Experts of a small language model.
Size: 10 layers, width 256, 58.8M parameters.
Experts: 32 experts in each of 10 layers, 192 SwiGLU neurons an expert, 2 picks a token, a sigmoid router, a shared expert of 192 neurons.
Below are experts of layer 2 (counted from 0) of a mixture-of-experts language model. Rows are named router (the router's row for the expert) and show model dimensions 192-255. Each number is 500 + 40 x the weight over its row's rms, rounded and kept within 0 to 999. Numbers have three digits each.
Before each expert's rows: a language model's description of what the expert responds to. This comes from a sample of Wikipedia text that the model never trained on.

# expert 18
What it handles: Capitalized word beginnings
router:524541479506510457486536493498441436528507487503539506527448479521527465532596529466481528541518550549495533491508480468523550514440445517449483516522496500543506462488477534478477506517465479

# expert 28
What it handles: Table cell separators
router:436534528470509493498575511498478580541475485493443518455489477473477474473498526569508476527462538580473542396488454517517528478556547471456536527457429514531554509583448505488516537566459459

# expert 8
What it handles: Personal first names
router:479533538522454547436476469456429515424483477487492483536472424436518514522557533496500508492439497552530535506557519528555536498459516448462494531506540551547488430461452610438530535509457430

# expert 7
What it handles: Name-ending suffixes
router:530519524519449441502483500492418420569583467518518468451477475434513493489534499465467497495522548518503473527460401519547626581467509499474502507583467558501520463497505517425536536452491474

# expert 24
What it handles: Verbs, auxiliaries, predicates
router:460561536540529541503425485487486418455516455468597570470497512494543521539519535538494475409461510475592548491454552463492510563457535479511459492465480466560526496540421421489585495499412482

# expert 27
What it handles: Kinship and time nouns
router:435602578543468492446513506469457526483496498471567491431464504457522450534542495472494492487586515550577480461493518534458530431509480444489527483476510557513471482518491523440491556488451476

# expert 23
What it handles: Accented letters, possessives
router:477554584567429568471509586488409502486471486436515447517470497487526497497577530523489533482554544487606520510461411426452566484520461406501578505504530551504507523473480560465500521518454481

# expert 17
What it handles: Capital initial letters
router:551513509468505534458476479446511475455504494506485573520449518493546521588573541552466503476498472513511584509558586512436514491525542467502478451472581514531469484508498502486533576482479508

# expert 10
What it handles: Consonant pieces, CJK bytes
router:468539524530469520477523513435437504538488478546579523491472460464579480587535514557465534435513501489502565504526478524445523510507450482481470475525530549525631437482467524460539488510484464

# expert 26
What it handles: Name-initial syllables
router:477549511487506451536438487468443500522515467440504486418446466456537445498568566470474519455434503497548517535459422475520582509492504463519530517511486519517539454435494468491570485464437480

# expert 12
What it handles: Commas and conjunctions
router:457514533467398449496462540446505516480547435468512586487504504472588451559539515455469530425548533557517451528471551493497487539595510452446596502497553554568619539471503432521542497486498507

# expert 5
What it handles: Section headings, pipes
router:483539504586537470483500440472470468530549494418499488504479485485590511534526541480453523484462467518547485419537472499511521530555534509481544507472494590504518542484462491511536502510464465

# expert 31
What it handles: Word-initial letters
router:540542481529468503483524562489541410488510497478538490455504488491435501556511543563510533474545475492549544470516452469505513501535501522511524536579551486472588500491462511497539541446451450

# expert 9
What it handles: Determiners and modifiers
router:514548512498506564508497592435415527504472474431517499497508482439510542513544466566518499494551565486572498523480432481532533543506492539530450426542516587606516441490463474465479527463497477

# expert 25
What it handles: English word stems
router:495544527527452530454423483476458485546560484517518457545438454496497464480515547541464521464519568515512521569494434517510489545434504429451504563522502521533501390499461596467525532501452495